From a checkpoint of a small mixture-of-experts model trained on Wikipedia: a shared expert of 256 neurons.
Below are experts of layer 4 (counted from 0) of a mixture-of-experts language model. Rows are named router (the router's row for the expert), gate (a neuron's input weights, with its number), up (a neuron's input weights, with its number) and show model dimensions 0-255. Each number is 200 + 40 x the weight over its row's rms, rounded and kept within 0 to 999.
After each expert's rows: "mostly gets" lists some tokens that are sent to it at least half of the time. This comes from a sample of Wikipedia text that the model never trained on.

# expert 25
router,221,191,189,197,132,193,213,248,214,240,258,261,149,203,231,249,194,160,208,211,255,188,213,182,270,186,288,271,144,140,235,160,262,215,207,241,109,134,286,259,218,204,223,173,162,252,137,231,171,231,222,181,194,194,208,202,180,200,206,248,292,188,163,187,148,183,221,158,209,243,130,196,162,179,213,171,159,190,228,240,256,182,136,221,185,163,191,227,150,250,139,181,180,282,191,244,174,209,175,193,247,221,210,231,144,221,164,167,251,180,243,161,241,203,195,218,158,214,219,204,248,206,237,188,231,164,126,149,212,100,186,210,211,164,203,196,241,175,244,216,199,157,117,171,159,214,174,237,251,169,275,123,221,181,275,210,168,246,295,225,221,237,166,157,195,217,223,137,194,188,205,261,87,224,240,164,256,225,148,217,186,210,220,165,156,235,207,200,153,214,251,162,209,166,191,235,221,184,215,257,222,150,109,175,214,189,262,174,194,184,192,219,153,97,181,209,217,223,145,239,170,191,231,138,232,232,178,189,240,207,194,258,108,106,232,204,175,227,122,189,224,180,225,148,181,172,224,160,154,174,237,227,155,265,186,235
gate1,206,144,187,232,237,212,185,251,279,218,226,219,173,182,153,272,173,180,92,208,295,215,252,169,163,210,246,175,155,246,217,187,246,179,216,147,159,177,168,212,249,261,189,178,180,233,234,255,147,256,109,208,142,172,270,248,187,181,268,171,269,158,218,212,126,186,142,134,167,257,175,234,121,151,138,179,211,196,227,196,195,274,195,182,143,226,241,192,166,227,225,159,146,191,104,194,191,254,209,260,220,165,271,176,149,156,214,190,299,205,171,215,193,184,211,116,194,140,188,223,233,189,184,248,177,243,221,192,154,185,241,291,217,236,200,257,184,175,181,211,226,217,207,196,216,212,178,223,245,148,244,224,185,143,283,173,187,166,235,243,248,251,187,250,144,176,159,202,165,179,184,202,246,173,228,232,221,228,183,235,214,147,168,191,141,275,217,226,178,173,193,175,162,181,247,173,237,238,209,216,138,121,215,151,214,143,158,178,214,212,217,178,183,175,160,154,233,257,98,202,194,183,287,175,235,199,159,128,244,229,220,206,151,216,193,277,215,212,196,168,264,219,186,244,149,204,222,250,228,202,151,128,211,203,159,189
up1,224,223,268,196,176,239,236,220,171,166,229,179,178,262,295,195,195,251,247,212,107,188,243,187,178,272,182,236,228,195,237,204,181,188,170,218,203,129,191,234,208,202,245,213,249,168,191,92,267,233,217,223,255,188,152,115,183,163,148,192,207,227,197,172,239,200,235,230,292,200,195,183,232,235,174,166,184,134,179,229,241,188,264,234,214,240,183,205,302,149,180,184,202,227,171,197,187,212,200,178,290,124,162,127,198,250,181,187,199,171,196,174,198,212,231,196,206,201,178,212,201,143,233,153,190,261,234,158,263,174,223,171,122,168,159,112,240,194,253,202,222,188,171,301,216,243,196,152,174,205,148,188,220,244,212,209,204,193,157,275,124,279,264,137,197,211,129,200,210,191,240,164,177,174,165,156,265,220,238,206,278,204,235,191,161,105,187,255,175,231,177,186,171,250,153,251,224,168,179,149,245,225,232,211,117,178,224,240,150,179,204,209,181,227,220,219,312,171,196,210,152,198,101,221,171,193,175,244,138,183,231,195,208,178,216,219,96,115,191,269,179,212,163,253,230,190,173,229,177,245,215,214,203,212,203,173
mostly gets: "'", " Sp", " Mc", " Gu", " St", " De"

# expert 30
router,279,111,216,187,201,229,168,203,255,235,220,248,189,178,207,242,122,124,202,172,249,161,272,169,199,120,213,239,197,160,247,214,222,189,153,253,163,193,229,242,202,218,193,198,209,202,233,182,218,217,229,143,224,179,230,186,139,246,226,191,303,180,149,157,206,146,172,141,205,222,154,181,226,205,206,217,183,260,243,222,188,222,219,271,140,191,183,162,206,188,121,117,188,212,225,201,129,179,210,174,238,191,197,221,187,226,105,196,282,247,237,146,198,188,214,207,192,182,250,251,159,278,241,156,239,165,139,184,162,194,237,236,164,194,202,245,267,189,187,201,179,209,179,228,182,196,151,287,237,133,175,158,191,202,282,242,216,225,253,206,257,173,172,219,243,188,199,146,163,134,138,189,200,188,238,153,215,187,269,207,135,163,197,140,200,175,273,185,204,212,296,159,231,206,205,183,201,168,235,265,274,247,147,197,189,231,186,141,178,251,162,192,165,186,204,190,197,178,166,250,198,189,216,127,172,209,145,257,217,195,175,236,68,178,245,249,168,224,120,136,290,180,264,179,183,220,245,242,169,182,176,179,188,270,198,150
gate0,214,281,298,155,134,117,161,200,207,182,198,199,172,140,113,147,266,207,218,256,178,160,191,228,199,135,229,195,172,158,140,162,212,257,214,224,192,195,236,273,182,173,263,168,209,164,226,185,179,214,174,169,157,206,326,233,176,204,196,179,268,291,165,226,155,188,261,192,192,166,170,169,282,180,241,182,152,208,188,208,236,253,173,219,203,191,246,186,229,210,226,231,202,233,207,255,238,240,212,217,250,253,185,162,164,198,223,158,185,167,195,152,195,206,103,180,282,170,155,162,203,216,275,134,170,157,155,202,209,209,201,214,190,165,167,198,201,204,200,270,247,114,190,131,250,204,261,296,196,138,199,231,218,262,269,197,231,175,168,239,181,249,234,150,230,193,157,227,191,159,235,214,186,251,176,193,172,213,269,214,215,181,221,223,298,216,147,185,150,279,159,181,141,178,183,225,234,232,186,209,191,219,225,174,123,213,227,223,134,122,236,283,199,178,223,147,194,148,231,181,195,178,188,234,231,171,209,195,255,233,123,180,240,194,238,184,248,130,187,258,263,275,190,195,209,149,203,194,135,155,223,207,221,228,206,204
up0,243,186,296,166,171,193,168,201,113,167,220,211,167,213,155,144,214,194,269,171,154,211,140,269,214,125,314,261,244,179,203,171,182,210,212,236,161,182,226,219,179,168,212,163,197,191,211,219,170,157,129,191,171,180,251,154,177,199,215,187,183,298,164,171,218,232,231,223,242,185,194,168,257,211,232,151,213,125,205,160,189,204,126,148,214,204,193,222,205,185,198,243,225,232,232,214,257,191,200,153,263,204,170,225,255,190,239,223,195,181,241,231,199,190,182,200,238,183,275,266,188,260,246,187,198,243,164,221,191,259,185,204,184,193,227,209,203,173,208,223,177,155,172,186,178,175,210,249,136,172,124,247,157,276,261,161,202,206,188,188,192,168,285,126,195,237,219,250,208,187,298,191,186,199,183,252,153,158,265,206,263,214,212,198,227,223,131,200,176,283,177,180,156,191,194,161,196,208,97,149,150,211,263,202,151,283,226,273,187,124,194,245,249,195,185,173,244,127,208,248,223,171,192,181,247,286,237,197,246,266,161,150,173,189,190,233,214,140,123,236,279,106,198,262,210,176,245,219,148,166,167,154,244,212,233,233
mostly gets: "|", " |", "et", "ast", ");", ";"

# expert 9
router,203,176,187,191,171,250,162,302,219,230,240,234,198,149,160,225,143,136,180,249,206,89,293,156,186,168,199,192,151,183,260,122,275,231,146,217,107,162,283,263,255,191,105,165,254,207,182,206,218,219,231,175,170,187,214,189,156,279,138,251,266,167,197,143,181,179,214,224,211,201,212,129,195,190,175,193,226,242,218,275,257,216,170,225,132,165,246,206,190,194,195,144,175,287,190,250,242,247,192,183,226,241,261,174,170,260,174,155,244,227,157,142,185,192,237,224,197,171,252,236,181,195,262,136,224,180,157,154,190,215,294,190,176,151,130,213,290,209,263,229,238,195,173,179,150,180,192,190,254,149,221,161,191,196,216,192,240,237,245,198,240,141,161,220,198,160,160,135,177,174,169,223,204,241,156,171,185,239,218,184,136,216,185,172,177,278,196,185,189,287,269,154,195,215,258,200,199,212,178,199,243,200,192,187,196,189,198,160,123,218,181,154,204,169,154,197,153,271,226,250,111,243,223,230,191,223,188,219,258,156,195,261,198,172,215,189,203,208,148,149,234,225,222,156,212,168,212,201,190,195,196,224,163,271,172,146
gate1,183,180,153,223,240,204,234,177,225,207,153,266,223,220,208,189,210,188,229,216,240,195,197,150,240,213,158,211,116,153,256,214,156,217,253,238,117,209,214,231,125,210,152,137,167,175,150,189,261,154,196,121,223,219,169,235,175,262,252,213,178,193,179,262,196,233,184,202,235,256,168,187,164,234,232,206,215,201,209,178,161,235,180,229,211,234,220,226,140,213,193,222,99,248,157,165,179,188,199,142,147,182,247,163,211,148,208,207,193,188,145,162,247,201,143,193,229,190,161,236,177,228,208,310,218,144,155,176,294,198,200,275,283,169,208,206,152,258,258,253,158,244,185,152,143,262,218,201,180,124,228,197,193,228,198,251,198,189,232,191,197,232,210,245,204,280,200,164,194,226,206,191,123,304,189,240,192,146,140,182,212,119,209,232,143,198,228,257,204,190,250,199,210,245,195,200,121,203,225,244,190,195,248,187,233,257,209,236,126,239,216,232,179,200,254,156,181,295,189,209,167,244,171,200,211,184,117,242,206,170,124,234,156,192,195,223,166,219,278,191,236,132,236,111,158,159,214,101,135,171,220,126,196,153,213,215
up1,145,199,129,233,270,191,68,165,213,180,122,234,231,187,170,197,244,190,234,265,234,187,211,108,231,136,244,148,185,142,180,232,111,159,179,244,122,178,198,201,154,122,255,194,209,190,178,222,223,171,90,171,214,188,142,251,203,235,289,165,169,198,138,256,230,249,203,253,217,226,210,246,92,272,161,200,219,185,182,159,225,221,208,170,195,230,195,191,167,226,229,189,170,277,122,155,225,203,163,163,165,147,263,197,240,186,165,218,185,117,216,173,242,214,143,211,263,174,199,278,190,199,230,273,214,174,213,246,231,241,232,213,279,212,181,259,223,257,277,260,170,246,222,139,178,208,213,168,199,205,186,190,173,229,195,249,162,214,141,198,194,271,226,159,206,248,103,149,203,209,175,171,175,214,236,197,182,200,217,207,243,194,209,219,139,225,194,239,233,212,226,219,203,184,234,169,108,219,190,277,169,249,245,197,260,185,253,206,179,197,226,147,200,212,220,216,174,163,203,211,146,270,218,184,251,245,149,156,194,170,196,217,165,228,205,235,208,214,283,178,197,175,169,189,146,166,242,196,217,188,178,191,118,178,178,160
mostly gets: " and", "°N", "″N", "°W", "shire", "berg"

# expert 20
router,275,198,223,198,199,260,208,260,168,261,200,207,186,191,242,202,209,159,212,203,244,186,219,161,220,145,194,246,180,183,198,188,204,221,195,280,186,217,293,217,184,197,142,159,198,212,194,214,209,204,183,118,176,248,185,202,182,244,178,226,273,183,183,258,136,165,178,136,262,220,189,210,200,193,194,198,227,238,260,221,252,183,158,315,157,185,214,187,211,212,129,197,138,231,273,291,145,163,166,129,202,217,239,182,182,251,164,177,274,239,204,140,234,186,210,254,163,209,236,231,84,258,209,172,235,194,202,111,179,213,188,223,145,201,198,199,191,148,213,191,139,200,165,129,166,206,129,177,251,145,257,200,184,191,200,152,229,254,205,265,217,160,213,270,210,210,268,186,143,209,193,235,184,229,194,217,197,298,169,240,211,207,164,174,137,258,239,203,126,156,241,174,288,204,229,187,241,248,198,179,151,223,208,218,177,215,186,138,118,171,203,203,153,170,138,164,171,229,184,253,144,234,150,208,177,176,205,209,226,243,177,206,182,180,184,189,179,236,156,119,293,260,277,226,134,130,180,174,149,167,180,160,199,294,241,206
gate1,203,162,196,227,282,242,167,214,254,139,264,188,239,220,163,163,160,197,161,212,216,217,213,215,153,187,178,226,142,180,250,234,217,135,199,215,144,152,220,189,196,207,241,173,215,173,93,183,182,171,216,217,173,198,150,310,160,189,248,176,214,193,182,239,210,154,126,180,206,213,276,156,230,270,172,238,230,185,209,178,190,265,273,287,234,214,282,248,234,218,205,214,148,184,177,228,201,127,148,189,128,155,168,164,146,212,209,204,150,210,172,132,205,229,130,235,182,190,269,224,236,231,213,226,207,176,200,150,284,162,195,259,243,127,200,129,217,189,156,245,202,202,213,180,233,230,225,175,247,229,210,112,236,232,218,210,165,233,216,177,198,235,283,145,228,139,243,149,145,196,163,183,246,161,222,243,267,179,167,218,180,187,237,150,172,212,275,252,193,213,217,123,110,141,238,204,188,175,228,233,247,139,161,225,233,220,117,238,132,236,261,202,228,179,162,219,256,213,199,183,159,190,156,222,145,184,141,214,198,127,187,218,176,229,189,167,242,280,220,187,286,250,177,200,170,187,268,147,165,169,191,160,241,189,205,178
up1,184,220,195,211,187,181,178,167,152,161,209,98,165,199,193,189,168,191,188,237,168,245,214,226,161,138,177,223,192,247,230,237,159,188,158,230,193,142,156,172,146,204,236,153,202,176,178,81,199,116,206,190,157,185,167,218,151,226,192,193,148,217,250,269,249,216,252,176,238,243,168,208,211,194,169,251,228,153,246,175,296,190,240,212,200,187,272,235,265,235,168,209,196,165,248,189,196,114,204,234,243,163,198,195,161,119,238,243,219,275,271,164,254,239,178,191,254,185,186,203,193,261,191,232,187,233,193,133,246,228,232,202,202,141,253,234,193,197,198,268,109,226,209,161,216,276,140,188,168,174,247,191,136,190,145,203,105,196,190,161,215,186,244,97,185,182,282,218,203,201,215,135,214,210,234,237,252,211,205,212,222,159,210,157,149,175,244,222,289,134,226,191,131,261,276,189,217,198,154,200,192,111,213,227,247,153,177,252,131,277,214,183,254,177,207,207,256,207,139,200,199,207,155,261,197,152,204,249,236,195,210,217,230,235,180,187,184,230,188,213,238,164,164,234,191,163,218,200,151,293,173,229,274,269,178,240
mostly gets: " area", " South", " Family", "west", " Type", " Line"

# expert 28
router,235,233,190,185,185,258,223,265,265,229,246,206,177,247,204,291,162,173,232,213,224,125,249,184,186,123,206,198,140,131,259,156,273,228,175,223,201,154,266,239,191,233,170,195,174,176,157,186,179,173,251,181,170,215,211,215,213,254,181,288,224,175,170,222,173,175,241,198,250,227,226,185,274,242,205,249,210,273,228,233,199,134,215,210,123,151,237,221,249,190,189,181,140,225,208,270,179,213,158,75,242,208,253,157,200,253,162,132,202,248,217,162,216,203,224,169,246,174,215,203,132,242,264,186,174,180,176,250,157,187,202,257,192,193,169,196,250,185,209,212,207,141,169,145,150,212,166,234,260,153,204,148,207,176,270,224,212,215,211,192,199,202,211,269,233,193,139,143,192,151,165,174,227,184,215,171,253,214,195,236,166,186,170,193,236,241,241,186,201,208,245,91,281,169,285,219,175,208,257,247,197,165,188,132,162,193,187,167,182,210,177,171,218,141,156,164,129,214,132,259,174,232,176,129,229,212,192,164,199,163,239,248,135,200,252,223,180,193,176,95,254,245,192,237,133,135,268,189,190,114,171,247,178,196,204,172
gate1,177,189,209,179,146,245,175,256,104,166,225,244,153,142,196,209,199,152,280,203,215,164,219,212,201,147,195,155,142,171,246,183,184,112,167,171,171,190,211,224,185,215,140,171,207,258,242,206,137,185,276,190,168,212,199,151,238,208,213,118,249,188,93,191,192,165,219,193,292,261,194,232,214,203,243,117,270,211,198,272,231,226,95,220,174,224,215,177,169,142,225,170,180,187,220,218,243,199,255,297,229,190,170,236,195,162,208,205,195,265,251,155,195,207,170,201,203,264,171,237,198,175,235,158,220,198,248,128,182,213,222,236,254,216,190,251,164,196,171,187,238,158,200,173,190,248,244,139,170,169,283,130,206,202,241,289,231,238,205,204,188,179,196,118,232,239,136,168,184,205,166,173,206,175,241,173,216,198,200,189,285,169,310,265,219,227,240,274,191,215,230,245,210,162,262,173,183,158,233,196,251,211,192,180,131,150,160,209,266,217,177,219,177,207,241,186,188,125,161,200,188,218,219,315,221,241,207,226,182,146,169,241,178,157,187,195,140,223,170,154,167,137,181,201,196,152,197,175,164,295,206,230,213,243,193,252
up1,226,139,229,221,240,170,244,237,191,287,243,186,194,275,158,145,179,227,192,204,223,221,248,250,228,288,219,237,214,240,142,152,269,255,275,236,190,199,211,264,188,227,244,184,164,156,232,131,186,229,141,192,218,206,179,195,193,155,238,252,221,216,313,136,180,239,181,188,139,202,155,179,207,210,184,248,187,160,239,102,165,195,289,157,195,260,204,250,244,237,161,211,187,151,219,233,190,204,151,118,210,210,225,195,225,177,222,195,183,129,215,224,197,205,214,268,220,214,241,165,196,223,202,236,206,206,162,249,298,192,200,190,139,184,193,191,152,211,180,222,181,175,157,212,249,151,196,277,291,232,185,250,113,224,185,215,166,186,182,153,195,152,196,194,181,201,213,210,161,169,258,246,180,141,109,235,204,222,248,218,165,164,116,102,169,165,218,213,203,192,252,205,196,275,166,195,226,201,158,151,170,237,151,203,268,238,202,172,179,136,238,169,236,159,164,229,321,202,204,177,173,196,233,142,237,103,154,187,227,243,187,201,209,226,218,279,147,251,208,249,172,263,214,181,172,232,199,226,196,185,194,173,182,193,230,121
mostly gets: "idae", "etic", "pts", "ic", "ological", "uter"

# expert 12
router,204,143,223,190,204,209,173,255,221,203,201,221,185,231,286,183,120,154,253,137,229,180,241,166,265,189,205,282,208,172,186,196,254,265,249,279,146,235,209,198,178,223,180,181,183,238,213,232,202,210,191,173,145,165,187,245,139,216,262,281,224,176,181,190,198,164,196,247,233,206,91,157,166,263,216,183,147,265,244,227,246,235,175,174,131,207,264,201,215,220,163,204,190,184,255,212,199,174,182,137,249,193,177,129,204,196,172,119,239,181,231,218,193,245,263,229,199,242,234,292,208,202,207,193,182,177,220,183,194,143,215,209,221,169,216,236,225,177,246,191,193,173,176,209,147,233,168,203,202,171,229,138,129,249,257,278,249,267,215,184,218,182,201,188,152,186,212,200,159,181,171,198,133,211,166,124,246,239,263,272,151,207,228,117,200,229,232,196,213,226,302,212,244,199,129,194,208,184,233,177,204,235,169,119,195,208,188,110,146,232,202,156,174,109,178,151,173,156,125,225,169,164,175,255,260,201,187,183,233,173,188,229,158,93,249,247,183,217,206,168,250,206,229,245,155,87,210,217,155,216,170,233,169,241,162,244
gate1,254,181,223,202,158,189,249,270,171,211,245,211,168,210,194,218,196,207,206,239,156,194,211,177,222,198,90,212,216,226,212,221,229,198,202,175,161,190,221,245,295,242,179,265,148,136,246,212,218,271,217,159,144,182,189,144,174,166,175,175,267,137,145,151,237,172,236,245,140,218,242,221,169,232,270,250,216,208,183,217,209,192,216,177,217,228,258,242,260,167,226,242,153,221,199,217,124,262,204,226,159,212,165,143,199,174,268,165,248,268,184,276,133,216,167,130,144,194,227,203,106,179,198,147,194,228,254,224,113,201,197,199,239,238,175,193,223,174,152,159,169,238,215,193,147,223,230,197,148,183,244,223,225,187,177,274,210,236,237,240,259,161,182,187,170,140,170,233,112,243,180,185,241,214,184,185,141,160,245,301,202,180,214,151,223,198,207,216,156,194,175,146,220,147,196,212,205,237,224,223,213,142,215,184,194,168,184,239,221,190,209,242,229,148,169,159,232,286,182,223,229,257,171,217,215,190,205,209,218,218,194,174,172,186,269,162,300,201,221,217,211,270,190,226,113,178,135,79,169,165,151,219,151,308,275,149
up1,212,284,245,225,191,250,228,213,257,177,177,235,243,229,137,140,197,200,191,178,266,133,229,178,193,192,207,145,199,163,227,207,156,239,147,192,250,119,225,155,185,202,194,226,161,215,203,189,177,184,252,253,188,250,251,227,216,171,151,232,196,194,241,221,178,241,222,121,165,207,183,191,239,155,139,209,175,209,142,186,176,212,120,180,143,158,120,239,182,204,190,145,175,212,185,198,235,215,203,170,290,219,307,230,257,170,157,223,220,234,150,159,240,262,264,269,212,201,200,197,167,278,247,201,168,203,250,203,202,231,257,96,126,200,216,138,218,151,254,190,211,196,113,245,262,193,147,179,230,141,148,243,170,212,234,143,192,224,222,266,211,220,227,246,177,133,175,151,251,172,232,220,202,133,247,209,237,216,135,147,150,210,165,254,147,229,219,181,197,223,233,169,273,252,256,206,247,239,178,230,258,193,210,200,153,203,205,139,233,217,208,162,150,195,177,174,167,202,225,199,172,188,145,136,131,165,206,194,164,215,226,215,246,254,225,239,181,174,220,148,252,227,226,185,253,185,228,235,234,202,246,110,275,111,126,215
mostly gets: " Pal", "\"\n", "+", " Bal", " Az", " Sim"

# expert 31
router,221,95,174,153,226,154,160,227,264,213,205,240,233,239,225,240,178,91,180,149,298,178,206,153,190,194,167,202,216,155,187,181,249,180,263,227,163,186,236,212,244,216,204,136,184,256,163,249,192,204,171,142,214,224,192,251,199,235,211,252,260,136,198,176,127,142,118,152,263,215,126,181,162,246,148,221,185,237,229,199,237,172,169,235,134,157,248,195,155,231,168,224,213,265,226,300,202,185,179,184,262,182,219,190,162,186,170,195,260,238,242,88,210,218,157,165,235,222,217,207,212,174,263,212,236,179,166,137,191,175,279,254,199,154,184,275,182,152,266,218,200,205,131,190,188,226,148,205,229,198,211,119,171,182,256,211,215,229,298,178,161,230,201,226,179,206,197,171,183,199,179,232,151,171,201,168,252,239,212,221,142,188,209,173,200,195,269,215,200,200,218,177,202,188,244,305,236,203,162,260,216,238,154,132,212,188,164,157,121,259,141,231,177,153,157,245,156,178,169,254,196,201,244,220,167,183,180,220,235,186,209,227,142,175,227,276,174,230,239,120,231,260,210,185,203,229,255,210,162,198,188,253,172,248,147,148
gate0,168,189,197,172,175,188,277,161,230,177,166,218,226,195,201,248,203,185,162,205,226,176,208,143,266,172,193,192,207,199,224,207,222,162,183,291,251,180,163,190,135,284,275,266,262,228,192,179,170,203,192,129,254,190,293,213,206,291,269,184,195,259,171,218,197,209,221,204,266,158,168,154,215,182,207,237,119,197,182,200,262,126,154,224,150,238,198,159,251,157,133,139,216,216,272,295,159,157,165,198,277,164,239,231,173,213,182,230,229,177,217,168,225,154,230,198,184,235,201,189,254,168,240,152,204,157,196,262,224,145,205,242,112,201,186,261,236,245,276,166,221,155,233,173,181,164,209,246,200,169,225,192,246,179,204,216,175,211,263,243,181,204,218,221,188,199,196,180,184,206,197,245,157,208,212,176,226,263,218,127,246,182,111,168,192,143,169,157,167,195,233,199,235,202,205,183,222,202,117,189,132,196,144,206,186,129,134,145,252,161,145,214,236,177,195,270,177,225,200,189,208,151,209,228,152,108,152,248,156,268,158,197,218,209,178,189,266,302,229,177,179,272,169,213,264,229,226,186,176,198,159,193,173,91,191,159
up0,302,175,193,209,239,185,160,224,204,255,163,195,250,243,181,185,224,210,230,240,136,193,158,195,167,225,213,206,170,203,204,253,231,273,171,179,156,185,234,211,199,227,193,139,153,165,234,220,277,190,187,220,180,194,147,217,210,169,115,209,220,262,181,159,224,199,208,242,184,261,248,220,187,186,203,203,203,163,256,199,103,203,124,206,225,223,236,250,199,237,235,192,217,280,124,175,241,189,198,227,191,290,176,205,205,252,171,193,173,156,210,197,223,190,176,150,239,187,190,152,98,213,175,130,236,133,228,234,191,263,230,202,226,250,173,154,190,181,120,311,178,245,193,234,151,189,191,164,203,216,204,233,216,148,135,159,181,245,140,231,246,169,173,267,223,167,187,224,198,142,251,187,253,245,189,298,233,163,170,201,219,161,252,227,219,203,152,248,98,156,145,196,147,110,167,231,209,181,249,150,173,170,258,149,266,219,251,217,180,173,197,147,200,204,210,147,182,223,250,206,221,270,207,138,259,230,286,152,150,184,242,186,222,238,263,198,228,117,133,224,234,184,208,225,259,174,164,197,263,218,160,149,208,215,216,137
mostly gets: " team", " Team", " Award", " %", " Academy", " president"

# expert 23
router,237,189,173,213,253,172,219,224,281,203,196,213,239,223,209,232,200,189,198,185,250,126,272,199,173,198,181,227,209,146,241,206,211,211,166,238,136,191,299,226,186,181,201,186,164,232,191,152,169,187,194,161,192,234,153,262,182,202,199,236,207,163,197,239,171,172,187,157,234,168,201,140,191,271,142,196,126,236,264,328,188,209,214,299,119,183,272,188,166,175,161,152,240,201,244,246,218,141,140,184,241,184,169,206,186,244,114,156,204,163,230,112,193,261,196,160,208,237,217,263,173,185,263,234,197,108,197,171,263,130,238,294,219,129,157,210,200,208,283,194,235,194,208,163,190,170,191,157,228,159,262,164,290,198,266,208,209,192,240,204,145,173,140,173,219,171,135,181,194,207,173,230,70,169,256,178,266,199,190,197,163,181,197,179,236,275,227,265,194,265,256,143,227,183,213,214,228,194,184,224,208,219,116,161,197,188,170,176,209,249,196,193,148,142,165,205,186,159,164,228,198,202,171,212,178,213,164,232,235,232,142,249,125,174,216,204,156,225,212,162,250,235,275,178,182,150,217,145,213,178,179,230,177,237,188,215
gate0,180,119,246,204,170,194,224,187,179,145,179,249,184,276,171,192,208,181,256,233,189,149,145,235,257,185,253,181,140,228,175,184,235,216,206,216,187,318,182,210,265,213,230,211,265,132,135,145,306,197,171,98,166,243,154,138,159,211,226,163,198,174,212,243,172,223,172,199,284,202,155,202,108,202,197,205,207,220,203,233,241,186,183,257,185,218,196,177,175,153,265,180,205,179,177,203,145,230,219,155,218,189,223,206,218,209,251,208,219,175,196,118,262,246,235,182,149,172,156,230,166,236,221,226,247,242,165,233,215,188,180,187,188,163,213,300,183,219,305,136,149,216,159,198,237,159,228,187,229,240,193,184,232,229,211,211,170,233,228,169,219,136,172,282,190,197,132,216,249,236,164,237,190,213,171,189,240,209,180,248,236,154,161,239,154,218,197,202,188,162,211,209,200,144,228,260,149,173,226,239,217,224,208,251,225,264,258,208,97,195,184,242,186,188,160,144,143,152,223,217,165,250,195,106,185,195,136,126,167,243,119,254,158,188,190,309,196,196,184,232,167,238,228,194,243,167,196,133,218,272,127,240,223,191,213,178
up0,174,104,119,240,279,171,183,157,209,173,201,191,243,206,216,202,197,224,189,138,215,175,182,199,234,209,187,190,81,233,224,184,234,140,182,152,232,269,211,192,177,173,248,183,209,168,246,284,243,171,196,203,208,203,110,241,135,181,180,165,197,200,221,140,228,205,188,256,209,225,168,173,156,207,217,178,241,195,170,152,156,187,221,185,235,231,212,130,97,151,186,203,209,159,208,242,225,205,213,268,190,221,148,246,220,136,236,200,213,183,221,135,151,263,189,169,235,209,190,192,140,142,274,176,209,212,279,201,224,154,244,313,191,142,196,202,173,159,218,171,207,182,232,158,166,228,207,175,224,182,263,205,223,188,251,265,262,185,172,171,220,209,276,182,161,155,215,287,198,216,163,212,245,125,156,204,242,198,184,161,173,179,206,233,240,248,215,313,255,163,210,298,190,216,176,231,224,191,204,212,162,243,247,226,174,208,219,205,227,206,121,107,216,203,204,132,141,181,207,214,132,194,228,116,181,233,151,148,234,187,208,219,153,168,260,221,177,210,252,191,176,162,246,196,237,145,260,282,242,279,177,205,264,169,220,237
mostly gets: " under", " he", " won", " joined", " able", " attended"

# expert 3
router,259,178,157,167,167,301,150,263,177,226,232,222,138,244,254,233,170,165,225,122,209,210,198,224,199,187,157,237,245,179,243,166,253,213,187,253,153,161,236,257,216,204,238,180,156,231,205,209,216,194,200,124,174,258,181,262,154,229,182,215,265,89,193,166,218,167,157,197,225,256,255,135,178,208,202,234,186,177,285,206,208,170,126,279,114,190,222,191,172,206,134,154,181,256,254,238,171,116,151,174,227,259,255,232,139,244,144,161,208,212,133,136,233,177,200,181,250,241,192,262,195,225,208,260,224,112,203,201,217,153,186,175,213,186,152,187,234,119,172,179,240,257,186,170,185,178,168,176,254,132,233,180,203,231,206,209,217,233,261,261,194,209,158,221,220,216,193,208,187,189,155,242,90,205,261,170,241,156,208,187,159,231,191,182,161,238,240,192,174,193,250,132,270,227,178,230,313,213,214,191,186,180,185,148,215,197,217,186,149,216,231,195,194,155,159,151,187,178,163,284,203,180,180,207,197,273,204,176,240,136,223,242,169,202,272,151,180,216,161,158,202,196,263,172,181,198,217,208,131,232,169,236,231,259,238,144
gate1,124,208,214,162,155,250,120,259,260,216,246,232,147,138,155,243,185,153,155,165,238,249,211,176,172,178,194,171,188,191,203,146,281,183,126,222,135,193,219,191,239,164,138,173,182,201,161,241,149,199,176,188,150,236,284,170,210,235,193,211,224,207,234,207,192,190,194,172,202,249,270,137,186,181,158,174,191,237,260,208,244,186,203,158,172,132,260,133,228,189,231,156,170,194,218,164,254,263,197,215,216,175,216,199,228,270,204,232,167,169,192,245,209,185,215,174,189,185,220,198,219,254,229,223,272,279,136,180,151,261,177,155,157,195,129,175,225,217,139,176,228,212,253,248,247,102,163,277,251,194,228,149,252,255,231,135,189,236,177,184,253,250,185,202,225,202,195,151,139,230,246,196,231,275,183,123,162,195,202,184,167,202,193,172,163,292,195,157,309,230,224,157,200,154,203,210,145,200,200,186,206,195,194,179,138,247,218,257,166,210,236,125,199,207,136,143,187,247,205,232,146,248,259,226,195,299,139,243,171,155,190,199,218,218,230,172,230,197,164,177,179,138,210,230,264,110,235,183,236,252,128,215,209,236,212,209
up1,141,184,176,162,231,248,191,216,125,215,197,189,181,206,200,196,125,264,147,208,186,267,216,255,174,243,199,134,233,151,236,165,287,165,192,247,181,239,216,218,207,181,208,164,167,301,187,173,186,144,174,170,209,189,262,194,225,220,173,266,176,166,184,131,182,186,239,235,234,222,186,187,110,195,192,173,141,214,203,227,226,272,207,217,216,199,202,196,242,221,253,154,215,200,184,202,229,194,155,181,180,181,187,184,225,216,180,209,164,186,144,219,219,208,210,102,213,122,210,232,119,217,225,194,194,228,226,156,210,243,163,160,236,182,167,224,175,271,183,305,337,230,173,189,184,186,240,171,126,219,155,227,256,227,181,212,156,121,149,164,136,240,250,191,241,202,110,183,170,150,227,173,265,261,171,122,235,186,229,183,193,206,215,243,226,253,152,164,238,236,272,145,212,196,194,210,193,257,168,179,191,203,174,225,199,228,269,195,190,240,121,201,198,184,146,173,212,196,135,101,211,180,205,182,265,344,182,192,242,165,256,190,162,178,207,197,212,173,248,214,182,206,221,157,211,183,239,155,154,201,104,262,236,253,228,252
mostly gets: "ours", "ions", "}", "/a", "owers", " go"